From a checkpoint of a small mixture-of-experts model trained on Wikipedia.
Experts: 20 experts in each of 8 layers, a sigmoid router.
Below are experts of layer 8 (counted from 0) of a mixture-of-experts language model. Rows are named router (the router's row for the expert), down (a neuron's output weights, with its number) and show model dimensions 96-191. Each number is 128 + 24 x the weight over its row's rms, rounded and kept within 0 to 255. Numbers have three digits each.
Before each expert's rows: a language model's description of what the expert responds to; "comes before" lists some tokens at least twice as common just after its tokens as in all text. This comes from a sample of Wikipedia text that the model never trained on. Tokens count by the router's weight.

# expert 0
Description: Function words like of, as, de and Le in titles and orders, plus blank cells in election results tables and See also headings.
comes before: " |", " the", " of", " a", " ", " well"
router:147144151125130126122125147139140107129134113118130112103140133083159130102172062095122122157117145154148141134168121104141155169164159140151152137115100099169149141125144125146129100083098143106124125090117170142136131128090149162129149132156157118100177116135108139141109126097149119093
down0:160135144169153140122141103135146177129089122097107125107103121118103117106134100127137157137156104125171124122137094145130178124124102141103110148127158119147100129145115165113181153166162124159108107111143108060169132158144157140135106119140193121151139124144151106174123137132130126149
down1:093155104120117116158149130124091142112171138119148142105105141130121105161097167158140131134157093120103098150129161172131111105120096082095129084134130119108132115151073113177136153118141108132091114127129150158124119158142162153148092143136123194127135137076155127130112152170127131126
down2:146132131139155138140141097185177201111142140115058136124118113108155156119160080169122134128116154174120157141159119128093139131154109144131123089170111097126145129118118112120098151146103145102135122106184160150123122114102112141140132125137156154125182127150120130152123163129163170106
down3:173104131176149117115109126125138110134153123123146129163122138128176146142138109093106188152085143114068115150134145098121092140125123142129138143153128123128123137162122119068120161145158171101104089118121150144108150139121105136111132110144149134097139166097136146134093123131120131159
down4:115081110128132162149133126125068161137060132147099210101113131174086141113122135115142104143101113175114130102130110142137070119101097099104125117134143118155160124137154105142095137076102136140117116158139128110133137173139096178094111113121176147109134089175129108167128155091102144143
down5:157139136128131132161202083169131076131116128128127106109114160116144150131147079090129092135120114096156094125172118106148064173133178122128131170157059111145062134130119120100143117119119118107104078149139118156108155115101137103126144125148117081119126161115122060168125129165106135170
down6:153153157100131139098110104116116098113142112192136123112145110111133131116154110140082130079109129130124133067083112129111133170081139077112143123082141146140115110169138120146094135159086128165131140147074127132123139117143110121163116129112173095114118203114127163134147132164112105107
down7:128091138139097123162144129161124133178121137162130195163136154169174161062183129128148108097150086143134153113130168140129134127172163120145125141135129123137153137109134105143119094118168126134127168098125121127133133147147111086149139116158121123114116133150088132183104119141137145149
down8:089146110162134113165097101140108092102135133109148096171096094141164154159139144154094120092165132104147093151123145122089110134149107103123172119109135144174143147136158159122095112097146168159053139084117108115141136120130138143092158138181144117150099136100147100144114082149148127149
down9:169136097121105116122105102095123154155130114093110132162145138141127086100127108152153170123156171100162181099131118094162120158094104094154142146119092104143153135145124160082122090144156111112101133109143087140177162111120136174115095167153096143112113122113073081109144122131149162161
down10:103138132138158100126125103119117137114135142139136116105151133123118169119137153154119114096130161134107143145146146163118092131132119112151125107100111101144118132102127171127147129126126133096159124138140151113142228112136091118142090112117118115131143126125146127166131122134122153107
down11:112144135141170091162161113159104137118110152098121139131146144139111111113153127095130114117135100149126117134101081141103144137152127120096121171146134110152152117123120112088122169131117134135090141144099118158092143110131120172110137153130120123133142142120119155110142088123139130154
down12:124156130126128141131114093115118123144134149121124094128148118131157168121111118126147113118141102115170103123130159118094127139100110130092131120121111125131146120207140116163137126115126113088098170129165098114099147140102144141190158099151136111129121148138129091120126136128163196135
down13:159125112165126155095114159102133109143113164106117153119082127160169103114110119095129158119129153162138141092131104119105123170145144123158127135121136140162135102117150132133118081111142139122133138106150150147120065178163180145169158086132146147146168115158124166119130118136114148120
down14:123124137146117128137136140175152088161142123109164091121142108120148108130149145117088117139146181146133113143098120116101133113153101174114094106096133161163118107129104112118146152138108162133140123131150118167107116142137100159070127094161151151113131088140126088131120154124104118104
down15:125137130111128167114142097102162103080095111104158155135144150149097120114146157144152117143125153133080129160106104107154139125100117128143148141116123137135099119132137118086154141115145146119098123111114122155100113113138125166154142146111123124152127179118156121116134114141114099142
down16:127167150121146139143150148141135124127086116132091123120098183103130117091135128154165172120113141139094094124124131145144153140131135106141134104068112114083174103131155103132175134128131114121159141124057133102117109128147110135141146147101133122125117086136132146132135150154129101101
down17:146148136107121148125118125147144107128128111152140162130117105167145143111122132140123158109117097138106086150101100125115137143151162140121107129143144096141083086144127142150140195081173129133114134137121107093175114131132114127118156130113122142165131159145137132096172103128092128122
down18:118125144135153090147158124126127169136137157156153087101173145099147125092098123144126147134118158140108146135125153154137138128126137126162150183121030101139124100148158112111118151097134136130107170145085119078111091115130138137107126134159147134117133117083107144162077110159096129134
down19:092143136169151106098128186115151106142138138164137115123100114153075148169144139093119111128127099127127165160117127086198130137119133090180148086172148150104112144143127108153112135149084103144089103140120134151150134137148118130142105137167144091116133130130114145129139082121151182110
down20:119166121082112081155133110115131129107111126126146137095085148113139138173128127153096154105093178131090138081119140099110122130155158097141165114109125125095127052145180116102153116159154176112145158152108133116137139152108116154110149133100096133140147111063122099133110117135144120102
down21:124115088139123085150146199134125134141135132159141116164168121139153112061149157112133099152116121119120122127143094119146138151130114135201133091170132111066114131100151120134149109149157121124137160110100161122066142121114125126140116111142149158102165136170125126097144132135131104112
down22:142120129152151113158133105132122164128137122099157135120176163122117119148143136108124137153078106138142136119130113153087132105116148168109112114099155090137117110117166107126135116055108096160125161113126136081098129110121126141149143165177160093111168080142126088141107131135094140131
down23:132139098151114107126158138142114100092137090167131102126134107127142135149104101132082150147163093115137130072102150141103141138191108098109132140116109123098113081117173109133127154143131115123145158134133133122078125178121136130107139113161127154118090095133147131162140089134160128118
down24:149129156172143139090151147126118085107108125165158165114113161153121130104130133155124123084188124083106079156167093108099140131122134133081147085134142107095135110131141115100148177085155091124102153119112105140127142159111119105123103103115123099099116076138095107121123142122124117125
down25:136091136163136106130145134136074118168110127091160147124145109162144144133135151103186193143133142151115147116096189162144127142117130156065145141198116125134129117120091128131138118163107142125128145131138146167129125173109138146145154108152114108134127147149089113068130127149120139141
down26:138123096150106148123105103107139105107126157140109109119101131111072123131056142129126173164154124136130126093117105149081120155152160122098128141140138125117141168106126156133158144133113131140115113109144099125125115136137139108173122127126128138114118136113147153134115158120092114119
down27:090073117164115102164128136126112106110112112115121149091114115125140162098142120138091143128118157126099142158112136153130151157142120174176104101122150117167103086096134156115126156141132092129130101116164116151141138109126135137097119145152085114066136141080144181167142117126120133097
down28:160132080139095109223127098145119148109109108145132111126156099153132117096144125167098098118174125113132124104138144136124138123142125114112131145150162103100120110118170143137116157114139120122142147141146111140116107118140123123134098159124149143130150116155128129114097143113080119112
down29:120131141148119145135127148142141097172148140201145114168153079138147119135111139139123143119135137139092190123121085094129112114143149151113137162155165100151141125122114125101153106111112113090131079145140129178136092109146123148113107094073157079086113140109130104177170150146091119114
down30:079112129088133121123106111121103119166110125108165157132134121107157136159145168106146130138132086107140140148160126112145158122131119140151127132108107109132103124136137141133166158144117091110153086147129138144127136114137127148129101125153142145147088107131174137149126086159120110113
down31:197111102119105127151123130084108129135088136115116155118110133203142137128126148126096092108168135108167108142133109109124114077150133107100152136156157125121098113154124116089126132136156131099119113110140122108113179087129105186131130114138150136147151167108107137136123100086090097110
down32:112134128147149100108108154112122131131144120118140135105141092062134127139115143167101129169156152121129152105145165120111088142113122160124169140084089134091120160098116132149146083106120154113162129147113129111201113108118109091177107146156129165133123129138140149125134122108107089132
down33:086087071152152121121163152120102121151129139145157159140127099149102182108154084165184153146135144139140153166115163106161132158099140097110111117114132110111113133114133117119141142137153093143132099153125145137132113124099154175097123114118127125109100109130156142080126106104117116123
down34:115132120103141122125171108129106130132137180141104125149098157125112162101146163156127072117135132142099185167130129106121152119145092121098140102134119056137131146127151130110162125153156093140107150131090176137128133105111133091143108159113118068157110122140148157097107077122124085097
down35:101099134133114135123136158171142139108130144112056137118079130127111140097155136154154148110129111163068109129140103132095103164177153154097128113122129130122143149139157132105147127120135142080167113099178108120137161113135153161121105126165111100105122126133122137139174189134121150110
down36:173122154089113141105109142151121074078115139129128139122120140103159134155116142104153117142158154150134097151131130133153132151135090149128141152159101113155131131162091152113170085163070136106120117105116064125143139139151138095118170143139105172149155124145127122164101119149136136091
down37:087116068120079104130108110130123159110131177123115129097150121133153171089120120156123103126131086149133131160163139146163143159148061145129116101116136127105137120090144114129128143116164140124148117181141090100108084133137110134142113123129099164120165131164157162110096115139106155141
down38:144129149152098104102080105123099146133089136161125119129131135115111148121139132089106145149094112081160131136168087137080114095142129090123141108117121128131123147132147148148126117182118111112149103097109140110111132119122092127174097149122132111147147180129142096146101222139127150104
down39:121097119112095130110138143096123149117162151132093144152126148146106144164084136116111086140114134076125133114116120137092108115120122127121109063159184128099142127133114132136116122142134126124123140139147140127113158161129161150135105139154117141149136078120134124130098108141134158149
down40:155127152132145130093073100152130149116086092121112156169095124053114126131120113140116119099136128135157132119134128147108128086121087133153099136119122126104106126110094153139179103109126145152080144122162151128160084151136123153161151160100100114148146154135158096104174119109137113127
down41:133081133166095164147120104128084138163171091087112126107091130105131189151099108175126150175145082096126118111119100099122159142121126091093145094107128135116119118109148181117168098141118117133147083109128159140140103111121129136171142110102159138123098117138097130150125088135104148114
down42:124121128136109114162095128144104144161129128112104121144098123143144116107164145130195128107128166101161077133148158108144145132113129128181134155109118128101153105118141113085115159124111098096158092162140141089117124142142126106135098157174133132112132139170144121164133126115130128092
down43:161104129147133114139154131150126065116117149131131143115099142137104113133113088089112105129148118098086154142115149100166137127096112167096186103144150146120139136117120123138133131142129117039137086148141124137136160129126164140103119141144164146126123079120108161147138107155126145113
down44:111121121106153088068191154117122144085142106076096146130164102088115124088132105140139143161070114124127115136137111149100134122091147096074163103136119133116094151161140089123122108107141123131165127139162141136122153134137139121134119175164154138149109155109125159115154126148131141160
down45:145082126107082140127123141100087113112136158114123145087075160147143109138095137108056187098123181155129114146099129151172159153109142111093149150164106132132121120129137102113121071156112103132129131129122121077109162153158128139123154156099111144175137109162107108146160154152127117154
down46:169104105143131135136131140117100162111172135138139142141136116144080138122148155145156081121128132133118119127171121122170126109116131123124103130183103110155102105101131129107152119125150146134148139144134190172149136134078118124152133082148112102144142128124147144116112127140142093129
down47:120093154161105128142159127138163122104193102174132150101139119147119126169125103165136146084099108092153136106131136148106127122128122114089147112146147153116160141108158152118127108135090099128117149129113102154126149171084133175079160127128157142150127150144136160136121145148112118136
down48:140160140122122090180120114148138177119128125140144124110146086114121123130147112098133140088117128149156091159134109133107102128134150128190149117118150115101161146114118151155125122144113141132112105134135150148165134162150119121077131115146147128124161114107110069125099100138153156152
down49:120122132102136142156100114122138129158149130123120103132137115122161096146109149162122143158118124126157115146146107129162142102081129173115164153121147150139176134116097135136150119143140134082122140099189124101099099150127113125118107120110174110133147125134129124137111146161152120137
down50:154134077138081153135172114117138101109157127155099095121098111083140119135134143085098135140124102108129092099128119143153177165125118133128084073128115143117101145148176106123126100154109110144132078144147101132135156156128122144102121150136152104123125132086101116147173140145133193123
down51:099129126103157159154135151118146159171095138169090152138132120090064099163097162175102119155118071130147158143113128091102144149137157109121160083139107125116094108123175161138117149117143158145136102108118141127151118108181091157143105139087105158077135120096150108124113122158136126112
down52:162118174125177099120094136114125136088164099148122088072114123119129161123107143170159164114156119163112123110082090125133094102124101117122116113123139174174103169080117098134129143107106115078136091150099073140088112127118131150151149117133115116104086109103134101128149123093121158157
down53:115141119130099155162116086165163115102092119129122147169151155134150157188114138152142078110123143106101102084123099105112147154148152145130124130118121127101147161097127141096098159115133175134112095119091135112077133142154125115180142146119102197110140100114136174137127129158098130172
down54:129111113126127110096151135112090114099098149147101121133084156120135106146104114129138137126122154106123095160131104151112106158128127102119095130130131149096073162149151110135130121155114129148107127106128153111138160124114071154121120164137157093138141165124167161138124153068131143104
down55:106130137094103146133119104138109123105169136069171156113123150158131124134122118163131140112089144112140152132092117097136129131084094125104150091128157142089092135119132153098126110126174134117125111133143158131118115153095097127143123134159137070130126139135116128135131108151118148136
down56:108113112139140120130155132095130120135090149143110148147143127110091109088162094123114151135098105137138150109140143103101090121127137166126130165155106149127112129193084134131113115115127149106132177133092160106122133139158140120109099099128141129109123158134121134127113118140130135076
down57:114109119080113142153128139090128147105096166131140163119184089112142150134183136114148053125124119139137128187159163159107131148140158137117108137134114148172147120088098129116141129109127103107110100133120143130136146110131171166115094115149133125150114116146161138161114153138132140120
down58:120140099124141136113105170110145135142130144151153168125112137108126095092130177119107118114157141101116143113124148125179105123120113143168129145133094135143162152150150157089128151104132069130152127150135153102087126125075128125083162156130127114103143142097132138145130136097102116144
down59:101099108172127137129123135134125130132102161112125136153121100126101115130139129125137145129119135170119136160159112187127077117159121136127124122085140103123110116099117152135151136125088134101115136115137113147092113099138133115098106152116133077130118111114129122140141121086127124110
down60:127152117089081164134190134174113129112130164115134131146108104086128145116122142128164117114078144134066105136109159139134142125081154128139137112119122150143152128142143098124154162140146162148134150106181106088147082168100114126120113120139076141156168102108095140142164142098115128136
down61:133131168129123155135105134095126193115167130105133134189113131112105120112118120126125156132125116130129124143104139102117120161131119115158101157141137129107123109120156132084149126079138149116109135116126156097138110152120137118112108179118128138087102132084124092141170151125113128172
down62:149112112158150095092113118140149093090166121158132126136104160151139101145175129123167108130134140084145119151138098123163106119178161145128142167110157114100120134125117122095145192122173151158121127118087113155150149113148144134101127144180117142115219116115148137100108126148158146080
down63:128115129114149087110165112103089163134144087119151093120121127136127113136075173138089105151171169122116098081129141140148113121085114119125131154090138105128083087156125136112146124127144172134122108155145142120141118133129110118155114149131130123134129099139137110162126127140158098123
down64:138150108090147071168110111126118178101129138172148127153141132126154181130157148128140104151121152127139133101149170143088101135171128142114144150121164100149121112141147098130138146124185157122119184145162144134139121124096135144112122099114108168180109113090109076131156144134112156110
down65:097148120125165192126134131098124124123118145139118159082135141135112084128191129138127112121132135074114135144096109095131119082164113148154159170146108121126159152142101138107136128133096167115124101118118137121163160098120104159110107143115164147123164164105162118115107131125154109107
down66:119110127121118086122149126103136136177146140143128172177076139126143136095116129183152163181147163170143108052127119105153110124144100094195164123158103106076141115085153108089121118058147156153160140107143141111120146181119153130151113119088122125146133149133131113092081136118116102083
down67:129117127124115097123115111159105141094143104120129118125121161124142150076145177122163105094108144137133112126146121126156127112157115114098175139116108178131091139134148138121147150147141140161112113120080141125167099136144124176136166168172130139131118084092118109131157166115145096169
down68:127120155121144114073148128152166161152143163174171115148123135118150125142128123149097128137105133136147157115120151109132096106112123092122173155139141097095135154126115123135144114116126092154137175097145167098136125171083166115140123097102163152115116146097121152105126131082079156102
down69:071109089129131153131148135119152108136131143151143103131139105167115135067132130091147125121150138108116056080155144127113138149105151124103114147144153134153120151146136115118139149163150130136148105138138162126113135124147144141141126110159149151143129129145130099137112123113094178154
down70:090133115146107088116125133149161121133101144108153132130121145089106070113128130114118147116139143138128160054128129087158098150108140093102115123101112159121125148131100120165109161149138164124128153134132068123094140120124114149113131143149150105133155095129122101083116101098167149139
down71:157117088121126134139062081090144082130153133096160122158167086158125129120144142166109111110107141112169123124145088106128106125117160101145120089140121116149119136168130122131084144163126121160108072112100120094157117150131132139141137130150122107146133112099120109096092164150121097140
down72:127108137113099141113137112134123152136122085188116142088114115138149143156138112134144094133136154164137134117122121116086135131122117122133155164121117131129105160132160145136164142177103104087135120141092143158112176112111104080121143137144096118166105107195117116130111088110123104114
down73:107177123138152112160078124094144122098139140137078101069146085154089179146159095157116141179141106148117145144096153153133140138100142135105123136122155123150156129163137116063157092120102145140142158105105095115086130170150151180143127122142113126107153144181134143113098144095129147129
down74:139133106081079149112105126135077090085123123124118069094110138104159182151112120130104129152154136083102117144127069113140124100121155159111109152123129108105105142133128163105137137107128125174115159125135123124101157101109127149071112134144133121077132158134140144176110141140116134072
down75:135132140093144077080127133097149135104111121143133168124127156056134131111137149163144099105138110110137119105171131121143090188118147116138125145148088128131147119082158144126139120104069208106106135169129122127166139160142087093141143109159154169105104138128169114168163121162160150082
down76:118121109143126090133132123149084119162136133118149132084106067125146134132137122142106115116167144125107128088158117165175101094151120110161130160117127127097121146138155138147124113132088126145191140126153118177132148160134122108157111099101142100119112118113121166139116123098146128121
down77:133110125104091114137081138151100152081102122137116201129134111149134123130152118089144141127151143145085104107125103103092136131137135113102133125137149103099074128098117135142118080157150131137113130143099150142106134137095131165152125132110141113093111116118126148133128133121128126130
down78:140161086117144135113134149145099129129112130084119102185139135121135169143138119169179127119105093111138125121119133163110173072170146160163139108120098123153115095111100144173132118152117132139157122111118137121091081104130113116161136118098116147140151120116153153127118119100112111149
down79:153092093134101138126115096148080153173150132083138125161166124136100141097115125121129131094101107146140112123106109115156129095126118109132167125110136142094145129094139127140110101150143143144153165148148129133146124156149122135111093127095143118104159141157111111139100127109164117154
down80:129089110123110097132160105132116164110135129130107098139061156143139107132104133174100147106132140103128145159161080160143091143129143075108058122143159127133118125157095115094117124155088115140131140099144080150106152127110153144129139146111124127114147107149081120150072116095172162078
down81:113089162099142157078105119149093119124098123122114164103116125137116144106097114142139160119124162149126164118099132105165071120043136100149115171154149140138122147162149144171119150154201108111136130130147136132089086171179188113116095133109112133151076130140135119157113121139131131132
down82:096084079120151124150116126115132161087122120107123181108139165191131129105124110126121145143126129157123139129150125129104145107152125115134141125109156130159134120122118113103152137174099074091155130095157116101100121101101148139141131130181123108098125127110132133142156135146111168090
down83:120134137143099127115124105156155143114131127105105089137100146133140107145119106153130192176111148123102139102175145131091118140104108141173117140140146140124136119130129119119122080108142124106103149131115127120127102121143126096123110127136081128085115125146152099153116100149134116135
down84:171117160114157122088108147122157100165122119129152156168153124152096153062156144116150135161117136118149136127134129179128150125132077162120106093099157129136133146140090145113153126148102160150150075124150116139124121159113160135112116142139122143147148064137077136121128136119125098151
down85:124117138144088141175126101108103139114150134169155130107135125150127107089109108104115130156076111167109083141128101127133162112094131130152150148095150121104088097106198141110102130161124159151082102148161120096148110116137139114142138122112142183119100123092100118119130134151129154149
down86:141103085135095176142153109161162161123084118121132131205111153068141090109092115109138153140137117119127146130165116136168126133134114151118127137163085116113095088117133162147144112145132149111109105161113102121077140188124108184150131133147126127145142123109106082121129117151124101138
down87:107115110144153159145110146103117114129121144204120099126124117135129088111094125157121153154142094136153104147126144105125117112175124138171160121080115086155132129092117111133100125127122076104110123131149125150125148111185108093147132147135167129093178145140113112149117155164118111090
down88:094156186121141122103148119140142120101127151115146168136119140077114099092156132121127142147112154160179119194165058101125142126122147130122159117162105113122141139128114157173118182115139146125133117095154154131184118130120100158125141099122143196131184133154087132113098117141116160131
down89:102150108133077131164120130107094121135123142134145163123135145113136122142156178122139103128107151120136124103142106138114171125151160158088164110138128118129138129131138114103150176133121141141136126131113109106143114143130130101149134106134138148149143177114132135135079136146120139170
down90:170125151100119156158118108118129136132124130109098187140143161120106098131164133124120108143147126127168145105107113114126145117166118089105138135153134092136135090145124153177101090087112085117137155143146091148170155117106145142067124140144130119111113170133127121108139101110115087129
down91:151167101133155138142133169154191139136164106127128141131139130164140199138125108156164142122148125154108128113120111133096161149143096121171144121150152127132126091067114150115145111173128214117130157125127126160123099172109086154114148156167117144126135111130128122113133190148155110121
down92:104133106146139154127123146137132141130115103136124130111109125163100145134119103150118112120150147138105120123139130149079148135127083155095135119121117090082121103111114140116104143169111148136110139119140150145124170088116137084116138113107107105130134128139126139132124085134164123107
down93:164137147116129124100107097130096091144127134174148125141114134145097183119159137106105094087133154155100128128145117085125149122155114146105122081112171155129141149085098129124156107144129120143110140106163171170149126153149109099125141128120179141057136167128103115140130162118156133128
down94:114105125183187108145120104138160156097122136129158158115161134105100125128100135087155139148119134169157150136144129113120122144117133104080081122159125077115128173099124153094153129111095113140128111127152090086146105145100138135142117159174105142140117144104142149179126076146112131122
down95:174182107129117151136130125132181080091166105205120116113163158120142102123134113135101162122134120133143114108101148140136123117137121134093117153134126150136149131116125118132120125159168081154148092169121124144112123114142102153160077101132117115121129102111103131155164136153114111135
down96:136123127106117110141111125162127113105132123111140169125147137154120128115099134114116154131120149134175136136121114129123105135135118111130138123130088103137121108141129110095132109146104123101141119122132074126144108122093124117135111140120094135151107103119101116170116165113145157154
down97:116168143104089115142123106134118118124128195127175109129117118152110104152130154128124119150114112138135132091127075135097077135112136154160077187122140159141133109142091098141153072118080118110118187110162129110142111080167095109109113092180135110130183114128087140139154113116121167153
down98:130135074137106157129115109130139148126128154129132134087122129096108143124182112141101109121103126092163169111098134090109090086113137166098138130099118073141134148165115146157130128157129100173141131127116119099136133112145165089134177129156148123172100154148123135140182097139152109119
down99:117110139163119154125139121144112125112117108102134174117116140097120094123156140071147137147104159137116149143130112100093130133151137099112142083114066143110123155131118094119108128112153121083115108145094137138126117129086102159121128123140131126109119157149141140093122103106102102126
down100:152181157155134165150110156121142122073103109145147120114091095148100130163116131157149096137120113138108151133113131099129117179085142124112146112111114131151104155151116120091156164116114148112131143128134097131116108130095124161117127108140152072100141090130128129119151101088062162123
down101:120086146142151103134131135179137121140110133132139129101077130116115155155105151138124162148095138140111156150124150097135122103115129139120119122147096128154138101124140127104096146160140097166103128104108118116142059171150141109089154116118119161115131151125106147125103127135072109087
down102:122139086123134136145114105100080190106119135118144140139139146100154114097129139122121109126124125110136176103114103120081123113127100155112130110146110122133165139154091133144102086106144121128120078120126085123102144120103126170141145123108156126165127115075130152146139171096143116087
down103:137133163117101143109156113141117070127183123130149129143114135125164089122114097105140130147136101157085151145101124129134128113120115152128154142138124130137119164127147122100158145154129118122054085149157147184132143119159116082121167140188124157157137127190095115135143114133137128145
down104:141148154128122112151138152119145154145133115110129086132141110097115129111131136175159089107122117116152128135155137133133174145152112144117170173100117099135114140155078145133160085124143145109138154137109168095142165141110137116110095106106134106116127116089132123130180152179139174098
down105:116106124150171120134171134126153115164131148125084119125099159094197170129126138146149122127133108137137165105118119121072072111167129114165126143113125183118116112104145073138133105123145135109136106155147116126182113135136155132129111132137112119090127118127139136093141094161138172115
down106:085153128102114150165169104207137129124140128134097094125135132081158125108136143112114091130128108113111140099137111111130133132160131125107141128176093099125142087090182117149133142141122116099084118111123146163116128122124135151163154096124114098127150173154119085109086126100164106141
down107:127123129125171150118124126112101148149156107143133090097099116083086138124088125112109136104159152099138123108148103167146129129147135116161117137101093159160082118155071084106113133122139095162125122148126123121111155108146160118126126113142153132128125092149108116173153112128102148106
down108:153148173170104136122159127114097117135137173122162142104052143141130130105144137138110148144159133097185163143124109106156096144146179149201105141127137138142139139107151112133167158059143102113154160151102140104117135138139105139126109087148154057157156121174095110158088103135172097121
down109:122116098179112083157155103129125118038123122164153158142125125133142137125126094127101103107107142157080135137084112087092157129176108116097072108119120150114124161122118122142110131120155142130099124144156127156151164167108137099153139115109140107122134121087152115160138115138113129181
down110:132160096143133162129147110144104153147129115151132085123130136116136106121152142141154116144153139074103123102124109104118171119131121117144150103091128171144107131139123115107119131112103137157082137154157160117126198116119106169143121143141107094122090144128086159118146097105176182128
down111:137189142129096098170106152108116120138118127133127092058118083140133100140128148122121134141115140131060141112157069144162089143146112102119135140138136131148143083100157125142137146125113131151119167131156098123140141128121163117135135135137145154154143151140113118143162114178167106142
down112:114117086115089188119104119147152109146144135160098150135118114103119104093126121114119164156134118090137095136129093133117097153122059143147136120185149137134123113119154147152121131097134107116140178096115094132104138170155164102131130129137111069092116118169135113144150148152095162143
down113:104092118126130110098124140126117095166111138143129108127110129136104109126136136153140120150093136141145150144138121101099098164065142136120135118144134157113092182132138125110118093122106170122126088112101155108167140094109125119128112133111097109130120146126153112158152113113132136151
down114:121124176123107127176110103140164133104105211103102145102098175162114153125117138148127145125164105136121161110133182097123131138136083165133129152157169148117115163112106128126126108169161088141110147152127133158090113134158110172124147157124131109114109120107099145113120087133124126134
down115:144139132101137119137130180088128130126108115159114128138103122147156097132121096144120118144119147128136173127115117127087158190108181116122188171109145114099122160140140142126141126101119134069118091144142135161165115193182133120125107155098134112069128138091162125131117128112107084166
down116:143151121123139125107155120140137112125100171133136133108156175130144099146120090140179136132154128176160130140189092130123148130110123095128121115115109152115101131106127123198105175123137117116119127136097094160131143118172113102117115145117118105112159089142132109119119156147159126093
down117:077105125154106112133098123061147077095104175118130117115116121129091132092137100129177100147095104093096096153164154129121129141123160173102091123100162108148130170154083127119137161115131110140112138099133103152110112111116105139114107137108122113109160123095113159132127095134173109132
down118:122099102120126128108149097128149112081138173112141162105116144128108164127135093137113144134115111088116118128079115127106118120144111105108147127187123106121143145148147125112128132156141130141074149112140084120155112161124164108188146106180151138132132159136136161073156139109121159081
down119:118144124109112133125133120134148117117117123079176106124130164123113096132138130166080090113141150143141158135111157160099151160151134131145139085113094090083099100172105121180102078139140161137119153082118141110140112118117129196113126119101161138148149124135142129076115141123109121136
down120:120147107097099081101123133132093102132136155105092122083123115095095112166133112137116106113160118150125145147102123124162116124093158160136110128148109138160136149113119117109120105139127141164149137143096128139117128111093105077151159154092153106120124138113108136079082086141113098115
down121:130094113151109105100145163127132113141127131144124157145106118168131124138164144134126146106161130128125163136133126152098114134174077104135143135121199098153114162138109136133142115175156113149064101126110123171157109158165133142115084101142131139149122140117114118117161175100163106102
down122:098157130158123125151096112147129147115068109147131117170119124110142102133154121142075143162128131170114148148136110149150120132141127139102109089149132180127113092114089178090143114156114150102120122141163118112124147129139138145089109128163087107116141130114129129118134167109131131129
down123:124127134115155175118126127150135120112122123126122103081109104064177116161153117121153091149103130088119143127144101100146087128113142148114119173138055122129136136120154082091153097148104158149102135146103103113152102087097125140094099192133159090125173148098117135125141131140125107126
down124:134093081131103138195124102128107157124104137167118150090105103148110124151133132148127166126158157160139120169123119134131135142079106126123126115105117149124136129161137174138099129153109103108138149149131105146138105124128134147185139073088117126114153088097144108104147106145155154152
down125:130110147144146135099155148103108105145152098131112190110142122112148169115151139119097136118160127135125132126085097140151123132151118119137179103135082120123115103113123108091135108109110109123128129159095105114136133106115125108159084149134132163146100116128129174097063158129092155100
down126:132155155116139152124117102160147140123140134152157114116131137167133129133123094097134129119098143098114119131179144122127121124135136117137119123130148133149118120139173139146141140142109112113080101188164111091117140091162111095099125135115098130125116088156101113131106175133166151102
down127:141099071087128119115113111111094096129124160089128096096145120127099136152120125103093126131120115101138120126087099131137171138081119141083106182156101129132125139122126107178132127172139141173138102136109144143127125165106160179132126140124095121173116118122143128114102130110161124155
down128:162129146156150080098127136109109121128123167128144160111109142133146156110120139152103145059110124103118136152139136145121121087152126150076134142176150158103147114114129143127153112169149131175114138071151119118113117160135100097183107116126127070122141079144117146094146121137125165149
down129:132117084151126142118111104113103144091147161138106123102127152101080123083116124127098145111162147143163074115117128129138125151121128111179128131178094155117115143100110114157111142137161150112110129134111154140143145156142145140141136104108129110132174116137114093117103166137097097148
down130:077061129126133106105150132106118129135136113115162105108116140095133134131124150131108122115138103126104095092111104134146145117149131146130120127083111082103151099139108135147123105166170125113127067143080137102116144118093141166139127082135102142147127142145144106108110122145128158117
down131:139109138085137136085145154125112121138090135156065121141128128147115130150139141177163126130158137096145165134131162124160126151133170128155151133138135169083148106124116155126137107122131093100114129118120146125159170122084160116147129130119068109135142139161118153178090128121170149125
down132:103106118155114126123136148105139118118150117152134129131123119097107123117145099114094122106143133119100134102114138152138142134124121174094129139104117126133103143116116127128162143134100095131080112100141109141075139119125150098165105132146130160091132130118100091115141132124123173168
down133:151127126096111168106141177114123117172130112136123101095156135104133102116137069149151138134143141108135120093142143121162117148132101078141119122093128174085129147189130135126172140123153135093138113140149127128096152102108092181139169119157138148119131171125093129132102118127092096137
down134:156137134146180108152145159115134124093169085117197133098142074142159096118079157128151142125100133114183089138114121150094133114105113142100139068133137104155129145113159135075158157140162158150158131085130139095094156122147107101134100105077138128120158094125119128120158128131074141178
down135:086118092144130129151140105135113137122158134146133156116100133125150146150124106140141103083135166097142125125114157117107119150150107118114140079153090168097111126110124154150122104098155122144102149121146176138142157157118130119173104083149101113142127138117142105093084126154143100115
down136:116128086129125115157133104105117149144157142149150155105069151154127172168136133132149112128056150114119111131104162117117130087129101145126127121097164109135158120120125083106122137126133161119132127130140130135148107105142094113110098106115114096138115141085090119135074095097128130134
down137:139118154138121146104142112173127137159094118129137152160101154097120129120127136148150113111141145122162156135159115166129104173188165121148089137118138161147088129170074134155130129092134124175120089141151122124115103155131118098110099140119150118122136098154102118086130103144145123142
down138:110164130130119176112127098106096158124120098086156092108151180147129164149146102123128093104156113153141142125104152138176129141153158132187162130109160128134164138130119122121095105179175137100154158119132176115087125163122087117119170126134126081093117104162126145129127164148114092138
down139:097164133139143138158109113172153134153130146126169122092121116116140135134151133129138121117136118112056149169131107118103138133119148116112113078140127135133150115098095109124040126140126163185120132116123130154126093113115062146154120098113075138093127154142147096155147128134090091159
down140:155118100106165129155111139142118146122163115142104098088110067146151111125142133117135146173100146153144151110113146126138115142115146160159111152173110126135096098131146099111076154133155113104097099107114121118187116082101132131112086166106145127161138100118193103127160125145156122121